config.yaml
n_layer: 8
n_experts: 64
experts_per_token: 2
d_expert: 128
activation: "reglu"
router_score: "softmax"
normalize_top_k: true
balance_loss: 0.012
init_std_router: 0.0176
lr_router: 0.000602
norm: "rmsnorm"
tie_embeddings: false
grad_clip: 2.0
batch_tokens: [65536, 131072, 196608]
dataset: "wikipedia_en"
Below are experts of layer 2 (counted from 0) of a mixture-of-experts language model. Rows are named router (the router's row for the expert), gate (a neuron's input weights, with its number), up (a neuron's input weights, with its number) and show model dimensions 0-255. Each number is 128 + 32 x the weight over its row's rms, rounded and kept within 0 to 255. Numbers have three digits each.
After each expert's rows: a language model's description of what the expert responds to. This comes from a sample of Wikipedia text that the model never trained on.

# expert 57
router:102177092097165116166119096103097142121140204135123159113102080181172090136133092081144170181099110185157147076141066160164111100126128100164077069155152156150168117138134121078155104115174076133137084209074112169132141117173096177127091150108097108158236107145169176127124157120084167122164138106049139096099152088071123141138097160134127151114114184136109155124176079137113146086064152123136119157104112122165131096124134085090101106108087138098136143135135117157112131134101156100141106135083102153147183135087149151149183137098133125129108090088098057062118124125110092080168139084083140124119081099160143064102109127144146157146193055151214109146143089138134146103091122087122104131125112148152141119190109100149143144097122125148088140075149136109161126162116071
gate8:136124086146100089129081143126074149145117141151192158163094139117141126115129095201148157181132195142179118091157142198094139118127182038094099109064095182079124124099200099165128161145184157120137138157121109134141112123170185058125131143156094145116106189167156174109170124141155156135159165143104090179161146151206139086110182081108103176109170152115081161113125073120140151162162105098166140168072128133147097082070146107114129102142152129149119123103058175088120124123106109148107174139137117134179159119102084115108137102140135140149160106132104129163096052098116164101105098195094175162145129175103154128121169105099120118118163129095131173169134114130087125190188099140159110125106144112154112129115133076149112138142053099077106067114156163143081101121105110
up8:066079114113141141121132108150118100150125089136127089128121128098090116093101108128106090101113126166149157097100122091081110176145115233104142224183098155168138144158098094137215182059058129126115124119148102097153131116149133141091179130112118084152105183065145109107132117101128119157126159143176145118146130132176136122101098114103139114194071091101103124118107156132093134092156124150152105105109102149029130146149092102109088162144087129122126103151138085161080122188059063123131132113165145088109153155147170152204084148128087132082109093116168120153053094159156144104160165149094105128125152123088134151117166126110134093217139113064134130098153154138110090188159099101143109111145119164145077077127090126138091094128138125131141083066073093155143154160149080
Description: Opening brackets, dashes

# expert 18
router:150091117124147104161130077128131113147132125126154157117120160091126138113116144120108119120124116099139129151121080053127119100099171097130126130159153130173157084160137159095138105106165145183155170117114100096126161201168141137144123167118189122125140206136112123139104130132126031156093099109153106141074138155140182114208152131073146211129136144116098126122149123116163139168100120060165130241127138108148108136180128104141112160105130094121135173159131123061125149171097158160170161118095113118109138117143154083165114097136116121113132088186094085100122131103126117127091146134125127124131105162149082060147105090137128067159132120121195140214110132207108118091096117117121242101164129146105159107141190103173016131132078096157172105137071078126128154145121143
gate0:080113110128094133159146115169131117110148119130112160075143112090148090109114133129118155065116155128115113104141139113110096112095168125113168165156159117109193110063105090147152191139160129123157176182129128123156149146091154151150125150079171114128107133086131115106114096133173153102117168092119129098149087104119047094123178158113169094147126085184143195070196134063140165145145136161187074077127116097096143138119125201148117089104155147099091071108135112156082091119115129178114164162088161107130104118133147071087157097111154142055157170138156154126092108079147192160156157104156138128105118078133116128183088097139044125187109123135112157139109107127156057117107094093115144101160143194210053155089120105126096131158128073175147126167171180182113090103124136
up0:124116183137104114136123112101170143093147086118121071114139095147085099142200119096121092116122151175068080154163128128131109092072164104133129121133187127131172119137164150126119116092107186153100108032175174140128137108137152161138102155063129109138112141118179108079145128106131141138078133140080162144101166160052130118093141086097155156150094143108185074187149141121160160171080174167062184179079179136142204151125154116140159104174122161168113147142145167072176122131191123092120091151096091124135124094162154114154091133150130113135174102174111141117076095149100171132079166109136142168156068102151148150128132152158095118130142160165113089139110143092134185164136122159096134129157179139087187150143126165134208165117161170106158224123161114085111141110173115
Description: Prepositions and indefinite articles

# expert 36
router:119140142211098155137127132126104117133142163161131141112081113193146126154074096114112123114132120112134127124114085140146151124131145109119092177108083133094085135121090100143148144110109073130128160063122190173119067108147146121088087113157186123152159090081132158136158087161094145150135125155158073175182114103123180129077111169107127120096108099118056163102139122098116109090151177122127161066121131191138147111083180134187168167131204154085168080148103129090150096123179118123160121147213154158132095092112093141140129184142096158120178113081075140163134155147159184168165052110107099154133125159121096088133149056110132130127140153109071152176134125148096062152158158101121173130061096109101156114126152159056178137140146193133147134133100178167104160201110132
gate1:085150115098139172115145067127124064102084147105078123112093159182150163093115177095171114193126116144152135109155055089134132150120153160043136146157148166138150124111088098112106182125152081107130102165071096093152104071132162134101089120128122158097157136104137073133095102115183107162068124123170168130114104057142189136197123164124078148136121096160122058138124141136105179146145126144109172091091169154184105139076151127169177092168156121116081187116112110131145081117133123092130079146138101141095172159065115187107060118092084132110151112112130153104138151099091121063074130118102079170107081164102133212045113139127102092129114068119139116098117168121124140143141156106156110078107136147129155161088072121143167164121115111113157159137128115101129095104084158
up1:133161172060122106157147093072120129098121137169094085088166126138112109193095145149114084042111141107099108118150134087165117116128127149122134103083149125153082117181191132130071120154102102119201117193144166129157139136105142123153111076161101131140115101181124098116152118094135133126133118119123114135121109053115171151144085167120135098190117124151137144136120153133083172157108198180100117132135082112107077125169114114112077174102054203141177132144100122114128139092127150079149139134121128136107063106063109094090108209121122150114142130146109203113134110160130141103129137095077095109151160099058175206129147128195112188088158166099140123217132085100098161171115142105152108143108182087143143102110106150165147141167170141131151083124056124096135137108128062
Description: Adjective and adverb endings

# expert 41
router:101072100073139117124130156097085139102071137122129121163143135142127147101115132123124209103160150187097120129098093118163132127126164100152154176157104109156135219098095126116087124134119163088162114137125170044133158078133124149147154131107121104131139166105183139108078135164182129138141139171069128084223131111078082124171098145159176122086113179114082103133142161133088162091107060146092100156165138168127076086102185148095132041125148120108117105094040163077152136097108132114162141107121143159159123142133156119154195116103113115207132178107169139062165143116158117091139078074155106209118110138128117164120132147158152066136175091130134107156129122139190100122097123148145096160119104145134166163121119154095152154154090146120125106122073073182127161081119155
gate0:121088046112134192125144104119104112166069099101115100125092145151084137118118141136108118148104129090173086127134142093127154204156148166165062070132145145085129093168096132096098184107111130105146168132164114090062106137138079116073129132106131168126099137082118104144118092131111108048102083090080116141115096119091093076171114178117190125134124107107151119152164130186102133143178061131050063158135179087093152139118112173141156155077111131101129147130141062135153127062108127142163174136128143127197131194095127185141173138115190085149166138117111146148168149111088120153104090101122158101106139067090133114199142163164100114206087130164120122133104143139093147084102111162136137103115060141099141137172155143144125121102151068105145141117097123169055101108167122
up0:170162197085147123131093115070111176191145142152186161143176088134118146184107179114192111139104143194135159155120104174094100120173104132133157081098138128114139166138209160185084136119061189095144139136098081147123095104124130161098128045117161146133100137176159137134095101169159116109135104142089145190064188158136057096107162112089116121111149125186172145108099167167117077099142111141179111144100122096152176130087125137098147110199121111141113083153115164150161115139123143100093131156169149031129110073171042151070109098079130136117125150131127170151124092128118149098122191143142120110162140151199120135122144154112128104105128097115113121125120131182153115124139173149093120122102109153150087095162143125148110152134135163065109111128135093170201080126102163
Description: Short nouns, measurement units

# expert 43
router:130137121233146163164108110145072131130194180138122117133156159088095082153143110118100116176071112128075158140124073073128140135118123147119125082121201122071082098157132138125157128149098198067151100160170149099100121138111113146096140151128170102128205110129140135121093160100146122100156140137086145105160092141140182111162190182086111122162176097127156104159183084119162135164086102145169105163173133080171117181192114120151112096129100166172123148186188157118107100183152121165122132094199141171156090147093140156087057137184128175130136125080165121139102086147149115083153135143092093134090074105131080104120118091094123166135139159134072154112137136137087138086132177057066097118132116139097130110142182086131158122147089131183110121153139156148155103168154136
gate1:134179141080124110132126155184171149109142127147170175110136173117089141140107164097100154097117172088096136149099161198080201114082151133083136169165122141137039128154147151059129123164122118113130109091125147149116142153105154115126140107099134134132160189119139119119116079164149113123107124149123143110142111107105188106104152128145133140157234061144153117167124132159153150099064162135163094128135133101125074141158144114117108108141055146112107164099105114130113039183165165132095142046126141145147169071134130185128088102146087120165132118064158156214112122103094140139128194103096148163127122096159098109098108138177157160135084113160116144060094168142118140183176101162112087136098073172108152135161154142133210135166075176133143108170187117123139070094115135
up1:109110195167151097179147149150143132164145112062186106193112161091156176092118095100123120170117125128128162155072151096117121076136149097108129130133079115107120151104129097072137128116096120125153166129129159141204183173113077113149159072132106106134139132199161102169075146100130120146179083120148146128138158130153126126114076094189157082116063079119175120181168105090168115105167091122108099084097134101129108170080133124054094059143129115118144054129105106118157133152129118184107135192117089076181107112054126114149085182158083133164155139191158078136149110150107205187136121182090120146100080106083108130084121133137130155123127125174139141126145068176101108118113102179125120071146123144161170198071163125109127151145104130124124089105127151160144139126151117
Description: Conjunctions and joining marks

# expert 1
router:173051127057131141078112145105094123157064153067125157118098156166118109127141202149115116143166107144144120102118103109155105155208135108159114084146128162089123222133100148136077078113103124127135159144185108116151129138091121153076114110126105146051078129158125065148148127170177075183092166145146116123142153068122119129122084133072088135109107185134095119123116127138118121109122126108153168074116119138090145127115165110131166107122178130143134111120106073118142141108125152111097084124154121098050100097091081076147168059112123071130126088144066081141121139064141102085048192196166117090154091115117139092120097170149105084130101065153149088145114131107184122140091143127145070137147101120133071132201171105129101142132117115101116115110161120089075131081115157
gate0:132110106097122136157163142084183127124099137123162146083187165082108188161130124152086140145172127164211140083161099202171113163151142138094106125112109157154111134093175078106132173189125178088126153170103163128163146111164088115121080130150065157055080168168106096082115145118141102046106141154139131084133115109089164125173133164176088144071170138095129155162129125109189105191141173151135161075119130149158142116132128076135116185156144113120090110125176093124149096132102131161125120124138146133113106122112133116145083134109151148130175120166107115088086120142067116104045152153091116131131068162127103112117107145138124191112115082158138100194110191132162166118160128107083127166176106138131086125139184163084086142130123159084170223137118134144068090105172168
up0:136080165093078112101112075204088121144158070075176154159116099146140107152096118159139122085153082101127118130079122178113100169177123108079140131144133109090153126146122115133077113142107107208108165158123141111087147148118159127125119094145078122176075118114190172105069119146115158125124191138172124164113139115170098114157113107105110093128137178107112135117139088135117061132190156164120163154152123180151129116107072184118088103072105134090134126068149098128134107143181176118120150135100106135136077154161152155130126132171135170110150113141167075104176031099198158131119047099075077111110154186108136087124120151115140142184106099095153118123087127130138130091104124180101163145123115093121085073106102095084146085119110115095146111159129132073209213086092116
Description: Prepositions and list starts

# expert 37
router:137091104101072121139111167122172133144078137166126158129120114142104148190115107129122159168176119155163145178101134099090183138130171092068186093093122134115131125168135118157111078149083088186132187108164086153132161143111078160113137129127082152151129137100079127125124113068160169160118105098146087157194108147168141098121165153176147101072126140177166082118148119098163134071078073125151087138122128150042131143172125094047189092077131138115133179169160114079141143099137130111097212126091123072136209126174174141137183126131149111145135113156137107102122107121159138084144179082109115160134145098106153173108080143111111138112154098152186152114104128121167085052133118201138128138140147178120119139140062178153140113183078173094164134100107130153166104089140126
gate2:074122095096134075134166130104134168116129208160086107078115089073108174087174127173139167116085166121126107139127142095105181096120160125027149138120131133092146106092114125135116099101153105159164045057191137090192112150146105169073209165065122145106104042138110149112122146105138099100137066165084145163103144178140150199167201145162189139157123157134159118088097148142101194125094135076152169113138089109138100129156167115130120112176152159151153131161132151094115170160137105113108145115066118136148192133122124136150109153091164180137099149137111131100150103141110185168156110129137115153091107108123155099076100119142105143125122168120119079108133164153128096112120107125093162129142102133112115152131133113171143073104070147126150067126174148116127043119143191
up2:143120065146140132104168122164107111121053137195141160112142113121105123156199132125183085119096141176160142112173131101136124042156129113110142111136161157154085189047117118031120136135132138122134146143141153118102108088138071163085089174121132097134077142169118128113159061142108158069165132081075137135118126166160058098090128145080166066171105133176156083130092113150126151139175119096093083109129096179211060135160109172154160142184104081157151130083091070141142164117131131137098140122117129118104122106118141148116150155158172166151127077125153093115074137138107092143105193133090149123084102154170159163141141128118091114167200101118139095137154202070114104187122137126118123127053091161132151130098116119169096142135091120133135106164163111105160137138080107
Description: Passive verbs, participles

# expert 56
router:058102116201100079158109134129149110137116066057124150134175137132116169114146109176163119094119166090160127137100086118180130146139168136130160146131113118153148151127136115090094101123143114119125109145076129153136160105142127130158140091130161148135149143110171067118115124100049123168111112122098127135138126099095079152121115075128107108187130182126205094102135136116114126092175110099136127106145122169119154057119157126053064133105122172113131151129168128127106119137181136076157083119071208151058032092099114104085130069153096129224158143150081153199100107098110117110165089119117157148133169118145062119072129115088163121107138131117152138208082127138178134100095138159152117106151075166138174161224107176177120139109155159110120124118152159088151155150142125
gate1:144088152139104128149044133236096147148151152131118157139151079110067164112193125129155136112128118158121037119098138154151144166088127178100175121140106064100108112092100092087128108119100127128193168145057098140155110156069105160121150120202133151137117113109135130127174106098140123135160148095112129098139127123092134151204090180089066178148130116147151139144203135113143112131106138143132125108153115078155136116124076134163113160102062181157155119129162120147070128127144169093088149163164079126180066113153086095114165081094080171180131161159128167082119175133089155168160114151141153172128168105145103124157053090131123133111128157132139142078090070129147114155057160158154130153146131172104129146177184089154120159094154157092076137124115179135125149116153165
up1:126152076065135084150115162150158133073203146073076169150167207190117108139155134141121093173123095145106132193074140131119132152065104099073151151094083137167113110080106097074097106114167188133161142148115157079134062089106126113158114144098156113119115116104067076081146162092149127114163160119205119113120115078129098148133149138101160130097175147117153115133164170115144136138137118122177137134094181122142140211148124100157195178087119136066166106127087164132130101144122155125102207106138111101076158140175101140135143159169130191107109128155110083143103144107101129118135118088119108112096087128089134141111153104129175171099174132145135109125115045149131160118138161180104064176104135148114112093125082132112160151098158135130173160135131129232170129160102169
Description: Adjectives and -ic endings

# expert 11
router:121130114119201135056147148166067082109105181149113064128146159158115146114128091109134111158123153146173078145109146137098145087113115122102112117107158148107165115054128158072119152097183092189151101128142107164122124105151107157159116099095074093067116115143091143115153122193177085130042073133127148151129140124157134135138110146119120136097093079084080164100180056101157162130107127085163173129160130127082106100117117135148115079108157083178118103091097120121124161080121178154087180173113102069155111127143132113124111137131165130102127127138103120119135076116135177158160146140172128155133145135144255089111149118168088149123091110095147119067126138102164093115131087155143127151156152088144132095094163156050108179141183204079155104155135080178147117079138147
gate1:122124144158189153118150148088081137098136131087110123164113186167134183099138121122106087188093144106084092105095168162142119158145160175153176086157203126159134129070147134140130137123088153152128092204098158079138121097145135108147124167111049146107107155083162102138194136141134082123144065178150174112105139146187073103097118099101133132125135115127077104126147138116144139135164191061135156185150083119136133144072129125157151163143130096160104154161124163129160124139124153163108115143123108135113088178109103192058114122120135135084184157221144055141158131153110069098131104182106137182163201175093115203090166158164167101133201144095136111128073135131132114148126116137137119132137127148134187064092179104119133175121133121130115171123193091109139162101127126
up1:120135100114147139112107092066150153153134170158192130093149124097105193158048097166108136168117164120077097131144158092137135165196159165124129119129148135144058113069136087186129132172128129131083139098114152145123142107179121112093078114141088116076128139088164132130101087127116143124144154120127136100178157159133060048117140141138126088141182142134142096104102145130186058100020144103125105123129102184092102082091148119136127131132144160185126141121072173099102146118134117142134137126150162109080115082138109136161083104099176168113078111137187151110131094170118129125118162105141141198120182091102079161135083031159121119111134139161115166080134152122099180137139079191147113161105164108060144200123102093142124152104131098111164132101107096115129150182085059
Description: Finite verbs, third person

# expert 63
router:132205154109086109125122150048113151128097145115177141163112149107200163103101117154170075122126096147094147163132170106107139112148045127161189090158156063075114076167181077181141171127090090156120086136145056067123173150079161108103138149173097133145141134127122169121116125085160127164103165104176119140117142174139117123099136059128189135158164144163113126159148076130096142136070058101127099099133136084156102110184085164149161114098104090131098134103158135202093139177121123181090135111099121126127160125142142159126121049164151079135178100154172108172110119120118146101137109173114160130142132157096146136133120144107128158168169082170106116092156158131148198120124116126112139147083121085129112147199084141116132084115189062093097120149161094153111120103067140
gate1:136154172139134150126167175066142133101154124154139123041124153109130128140130132167142120161137099118128175096112104106125106101103093123124166102163137086073061114151099115201093113132077159131140086138128107125109175128134130109203150111107134202156116045147115146150179127152100079105102096128185094139117088174147178081095120168138135146149116116092117086144099135194103069161138135158134117180111102134176154143112114120175152120133166119154173189095169082147086188173124171061146138171103152116129172136125086104082124116154068097107125138132185133110094139155072099110110104112102116078118078081185169195144137095200113114124153131088101143082156127097176197190106065083167134102102088149141136101159170128161165126098126123133106113159146104076114167095116170
up1:136124116145133103110106116162146060093083167129176127140135162144115163094099114138132158129096091106140133124101148112169161124105107123167114149108099155119152140077106117125133108162095142109189166104095126088119127152134136071108106167124156154159116138126134138140084180103141150120161168143138107166117111130123107169158140119135138160132091138195120114108174151153132121208084147136124225141119199095096096169108143119109151180132113143137141083089138142140197160118088089149080093136100143147078087124073115198151162083147187131105147181069066089129189055146112118140151107119156149140197171087098103145109141114117110190128157140218109121132126171107168141139113132114146107147098107099120015178107111185039167087098115110154131128122114082214098121070153165
Description: Capital initial letters

# expert 5
router:091134173197041111101144190100108136092133138084139106152132086047111157137143141135196203073143117172098198172130111112167133108146124120123165147142098119159108049105156077119132141141174136170129110117141068109161192105129158134081166129169129140149173157162112109087111140101145155160146131162112154114132116087093148093118057053115164100083124115073148109190105113151097103115127142067124156126149144121078145117098123166087099103163107108171133150118122056167126111115108105077123133116073116106033113150189137148083122146176137121124110146180143185159101119102115156163097123133123110143131127189126109145166114153124137085069126113204125115146158064102135113143077101118126104125078118146126139140099146179084138130082096137130172133108151061163145193147104149
gate1:153145158141090167147113113157145119134100118067146131110150147107157124147095166051124208099106125077122109151122084145147091125177148129183152085071164144134124111143133087186077134156124113122193100145161121129066145134126091130149119161083134173120170125158097157186189115126105154130082090152118091148143133161135163048124128138085092148114136139092153137146119111123153119138092142168118127146188067150123128134089174167101106129144131171085068068088109028121076143114086189147226184127175116155105117112139069159108160138131126093120093151128127175150161101127131154105102126160169135126127136099153138140137037137138130112110130048096094177099137136168096112138155141174104139116090131112110141140156145122118143112136143216041068150085108080146161125170114089
up1:115181138145094142158167164175105135190113130172109105148119091103061113086107075154132064122190190113114130150191177145151184101174125109144120163113132155134109105153151132090203062198129148160167104130109136159110122170087140127150090176129192144098147156159086134159151169096150116130108078119092106131177113098152115143148177087104115112152122161149062166080151122133084186112151134150146165141104139142166106113121139161066209130129102109111092130153105104208124145155093204133084154091137126135174137119134180088129092170080165174139169142166113146120138098127175098107143117135154118136098163121072122170112138125165106101132109189114114057090167147138110249091136096122147105120118144117143132081112088129129138151138170135128083131130134161067128161090106103
Description: Place and proper names

# expert 46
router:149123158102144202138137077117166148150202132091131118139166096176148053097106129140166110133139089156105114114126144120083114143157158135175153163124145113103192165110127185180127174124108142061152110102131117140062124143097184122175109122153133145118178117092153145114174141118098111100118186144155070123114137110155155128135193148104084123084161168093062137153104178114081139132131142155089169058079134129110120145125122071149153049173187067123137143102166156152129154134091146107124147098117086119163105083114107112111203153114120145091098109151097123076165096146118191070114202120120079086174150140149101119174087128188070109116092156132074121146120108138138178146141133108147140147040181116160162077103082104084171111124098130123079131111160102155164122089132110
gate1:168141141147112174117127148133068146133169111130132012167071094133128151124185131163179109096170129144124125097015118129057054157196111117077102115198158155158163092100089091104107134111115115158130141142109072067089136159121070152134182145102138161085122094156121101201106127113116099117134064142089136136192128134105156124136118078089156109149167161158119126136163153136148164061138108155154093107155154145089127182152129141102136087161173076111135123126133148107116182145096155109125082144152119126106139105124175103132176121089162095128126112085118165133166143161138189104089084171135204179123131118201124163154089144121148133129077175108118119149121072159146176107128109128146121122129144138141167096115096166113139142091088110110109100127124081178106192068121148
up1:085108133084103139133094111179136147108158118102130207133145087113135119117179130081095126154117141154157117100114092165175060192034144132109105128127171080135162159073189146164150193145168192085088156126107185105161127114083128138194155113097086104149106135113105111130134126104068131127142156124081176061117126123118130152160180139129110112136121109182082106109134080088122130186093129145113099092117106122142188116097164118146090108134145161142153124116167102096128106131098140142108118156097083194102098138081123110094098139055121108111160162166140126117207062171143159158178190179158140123089144112110147125147121063155125144131045148184182139146137104114105097106149140124094086194091152151091093159155081120109122140173171186096113103091100160114145175116110136
Description: Syllables after capital initials

# expert 35
router:156113111142135103105138171084152125168151103062165126116129077148116109164062192118144173105140135154104179075149170140133180104167132122149158163125160122148133138109187142123166150151088117133100184139103147074129147163179177132148129102133101148188135079085113147136145110135142123061100100134062160135164094169139157099106176136124085132129105148065063122148120150122129111145114114091046138123156117155108132148103184087091075075195061147134104079169150114074112120143050135071100144120152108106133127142121165157112195111172123172086142192107178125096131091078062092141124075130119142132192097116162109117135174125153112093116125140097097080074148058073082092182160171072114148104079127141146132133139162151135149138083133133107152133068105097113133111135141084
gate2:144169136108115131130149105125144095161088158152116085177113077129126125138103111095154119141165134151097069124121142059109157149094178187066145083088122091109168109082162112140103187085090185127128096141112121103092101149111148115113166167126082152122107128191082098167137149112142190054165152173102152170085149130159154126140101180082130144131114080089085080091123123203182144096109124076097165115150086175139134128133186108132122144165222123124108121118127094131158152130115135126169150109101125131112134137190114112058175172137133104167142102096136044110094142147164114123152123148132159182202152139104109082096112161130180131157170088103152129080142123085109137117162110129121112129096131118119086039136208131184102107091140154105038101143162128159096134141156160
up2:147133129124116098090130152107133118137134128124063117180093158150135116137123127095079151085129116148132153213095122129124157097127187115104162113081096170123150050135106148128177097158079110083204144131069101130126143104106077168123136132152116108108185159091160092144126140107153123135105131139178136113135115139139150083134099114136146174104102173162181140097123194062124085103088125125172173115151173083122088108112068134137114171123067155124178132108096178149081127150125153181154122166154124145185177107044138128151137089123129193112184108168097141193139183073148123210104106098137130127065117104133109157157156131081090111188160146167108113147105130116140080187070089167112114085134087155122144105086124139058117150081113217106141117165104165130128179140150147
Description: Name-initial fragments

# expert 28
router:149138151130173161153120098175116103102092138144137129125136081074116105183119125156165115165129130118126166144098093133131121146124087174067137087161164129113141104127185103119154126167153146059226084119124174112111093053135138127133151086127129162151095136113115088130097049192069088099088115113157127125099178187084186134112099105082153116131088109134119143122126086138104138115083124115125169087129175103098196123106125120122080157180201155124145099139116116116115116118134138123199175068120101124140148128159079096150168097104139082127127143136107157123126068121098103105163039166122108172170114100132126089107092186108087104110179113075124091165091160159139124164134129151139142022101176186113113144138103111158106199165145137120094062105143135142123110097058101
gate0:132143070104132158130153140136061103175116120133146122140107107134149102107115073139115102107105112104113101124134114172090139060176143189129119109092118088143107102059087161110110101139050126127112148157136112150168130114183106130119163137121180078062220109101173153231142173065208142096161070102105172108178148046124048114140082149130110110134096146152147142151107143121151106131053119158097142114088125134119128179116166139099100117134147119149110172126096134056165160148131160085155064134137116080142116181107167114109154121155096107119118170117144084103131100081114123130101079146141120120075137146117149176116143144137125098104137105107111068106161133123137074114129083054184108111131161117100040093121173072141144129094126138131072137139115093158107063132145110
up0:089104128118114176165110133120155098166072149139130106156124109126133078116154117147147160156167170111138117089127182186099142119148151145083124147135138120116169160123113132097133088090108212154159170068043137071084112110091103134200147136127194160130198159119180085135125157101122080185136102144114069124124141195128070132191130106137077135120113130141122132088153107092154152115114164134121174141122084104144124056097123124188068118092159151132150098175159158118214077098125107151138102081107175095180091118168169163106145152045107087139143137135146109086118103125150088145130106157118100125150133085189112172107124119136161158186150114160094114126127118115053067175100147112102083099133149076153148117137136165129154130140124075063085103114117064136172095101152148
Description: Line breaks

# expert 7
router:113119127110083121106107174161126137149152116145127100180164150088097192117119100167096118126150128105088102108155117128138150110091115146129117097096148087131206124098225168184165128132165130129125155111099108154164146112127134145222112138098180124177078138184122115144157125179094138139191095146139132183173131155150150119094181082108127089141175112162114133171081099109160133085121150154109123157106102118160129100196177115038139174080160094104156112062168126152097130091084104173106188037132090104125136140148141082142127173138146130122177165104140072114130134104124128181090182086184189092065100121167111160137143122101144097132119086152112148169151208137116189148118125154160111125090067148143129130140146145120190154115137096172145125109089175134093099117133081
gate2:093088118171095209175093099158090179117165166175135091085127192099098209084107177084152114085118107105092130173171134107147150115133155131092096198099102128104139131093164095119150113167110177063169133059108151108139136117134115153161199106152139155165121092169172141126151147135119074163125191200077121143146094123142181169137091177147166088159140143145132118130142112115155117074133183090163095121136096163123168131171156136061147194124134123156103151124156135193091124113067132216134085112121091145187132154130063085187070133113131122169169133111089174121087087165100133142142136139160107064161157147105139127113121077125109107128137128154142156165162102101080124124124132117125123080070073166131089130124134138125126107117155123132084132096127154114109173114098097
up2:104166099159156156120110138112159168074113155110146057120158128065073110157041127121069097159151169101142084171182217093154147129096133140093107137130097089105166089042106126133118131145098160141085104139146175147143181099163088163097133165146105097112142148141153148139193145104164171150103180142118143142110127136165107129051069185079092076132134144129084088170118154102097043158160119154153090127123121086148126117136100153130118113076113085157125114152088105124210063148084132143126115169231115123132156118128106122103101104177149140073190121101139132108128094119165111190129141130138112124161138132139133077083094146101103093116159093128157124098102061157136132140137112130085148140105172111155118163148156116099154158137128102149059157143121102174169080175105141
Description: Table pipes, section headers

# expert 25
router:161103132142088149182108155091137117154103105101147137165132156105168098162115173176144166124103086166134119169129180113110151199146092098142142109117173108072133108126146112130189165123143069127107124132088079132112195165103190138133133136126090106147153117119128153133124084109046102115164093169134138105125130171154108142111039113159142170137130199055084138106101092116089136113061098132106150151156112122126130099091136100155139108154088095120098132132108107202110151161084108108083123158192105144033131128114095144082190114127114173115160145142115171074133102099088135071105124118123098168190160112123127180081133151132058103085112129094102038176139151159171102180151083161074129106146113199134135071189127116089104128127158121155123123077120158161120100147098132
gate1:133149092132103110123104150120072112150103139108157136162059133080171193141112187134091122105108148155143142142154086131120116098137165162141117041098137069092173144115090048093138156079184105138168086111109134166107161110118078138103187139172093120101106127123112131126174112117130139083061135167103195110104081167093146157083127158134149143135165140131101093120067113128048099118136143127170111061141155172107121104131157157142117158216118178195117148112134130174134091120123105058181132161191109145092173086120137109114105090120156114099156052119102143089140122075124106141161155143166122119184110081123117119148107155134080077142142178128098143113137137145098126127125112184144077159139140141112128072111222145155164103086129114175117159104104126110059106124185085
up1:122097144112147146089110106136131106110104109111095085152175078137111090153117087136125083141065098165165096106145133226170110144129115198135123136174167171172181160122119134072174093113144123163111171116144153148106152156148172126126105137139139175112150125166152123090170093122111122071142110177205041169117136141099101153123138140165123110098138108113096125142131161140082159158149106106150100131109140115159069072100211091104054176153164127120126182087126128099124188110152121118130108129139128102136189067132100095146131096112158122102165093113141136107154095138168101118178088169177104146099074033142127122123161128121161165131149066098140140058188139164109115148223091120107142188125166119143130125159157103153137100138182211125112132085156110131118148111188123
Description: Capitalized name onsets

# expert 13
router:137234102184166086094133140173115109151130099152154116130191157127101155182074135123102172109096133192121128107122144079151144168170141130103130125105145127137088192139161161099094129142147128136173098144136064132100169083173107073132107097107143137134111106147167169129165114163176160081121187136215185144127128167180134157173183141158114134153146094152072103097116130158137140159114134155155082186123131118072130123068164138112086109149161158112158084183151146145100142086139124090057112152169133149179097133082125209125135104107137165114126037163104081109134137120169105144137100185107143174095124133106135147168132155152146131113118097122226146175142121156157166092133112102177121100143114175107098135107190122169174112134125096109124173163130141200117161127158129
gate2:142142098053115095133198123123085111123183122139099163125095100120160147162119108095127160097154044068113071125142127114169175156083090130105117095150136103096171112139121156132125174158100143184113130117124095125090150112073169094100140109125103096128173188125193153147163105147181139175118136103146181092099157112202163116114109149094058148074144103101100095147158122124114140154114105174185154109148123149073110145164141111154138059106150101130113205187166160108110143094085148177143147096139044126165145144106159174025118126146087140169091136171116151143128123136100116099112114132125069154090152197075104147142117103186110120105106124172114151111106130139101117087129140137135163194103121171200120098119111124182078105084138129168094149163130145068148100102129155
up2:149132096112129111086173152144112067127113086112185168092111117092071117179064127111087119145188096132159109137139073141071130134122150114103120152179163090135075181116142166114129059186164131096131137111161122106111166109153120141137089097105132098107162135173111088121143135138175091081066125128118199158094161150162067138127083116120120076152131129098157186209134124118135128130046116101133092164102122138130107131085088150131111122185082120164199115144148154138116134139086152082129121159184110165116115080126087087096144111095132223129149092147064085115110161097150143177155081105135134098139101128170116149143079057100164103169072152137073153105075122128123118068126077145203113140138155127149200116152126148095113128106121106092127157071157146137147169121116085
Description: Infobox list dashes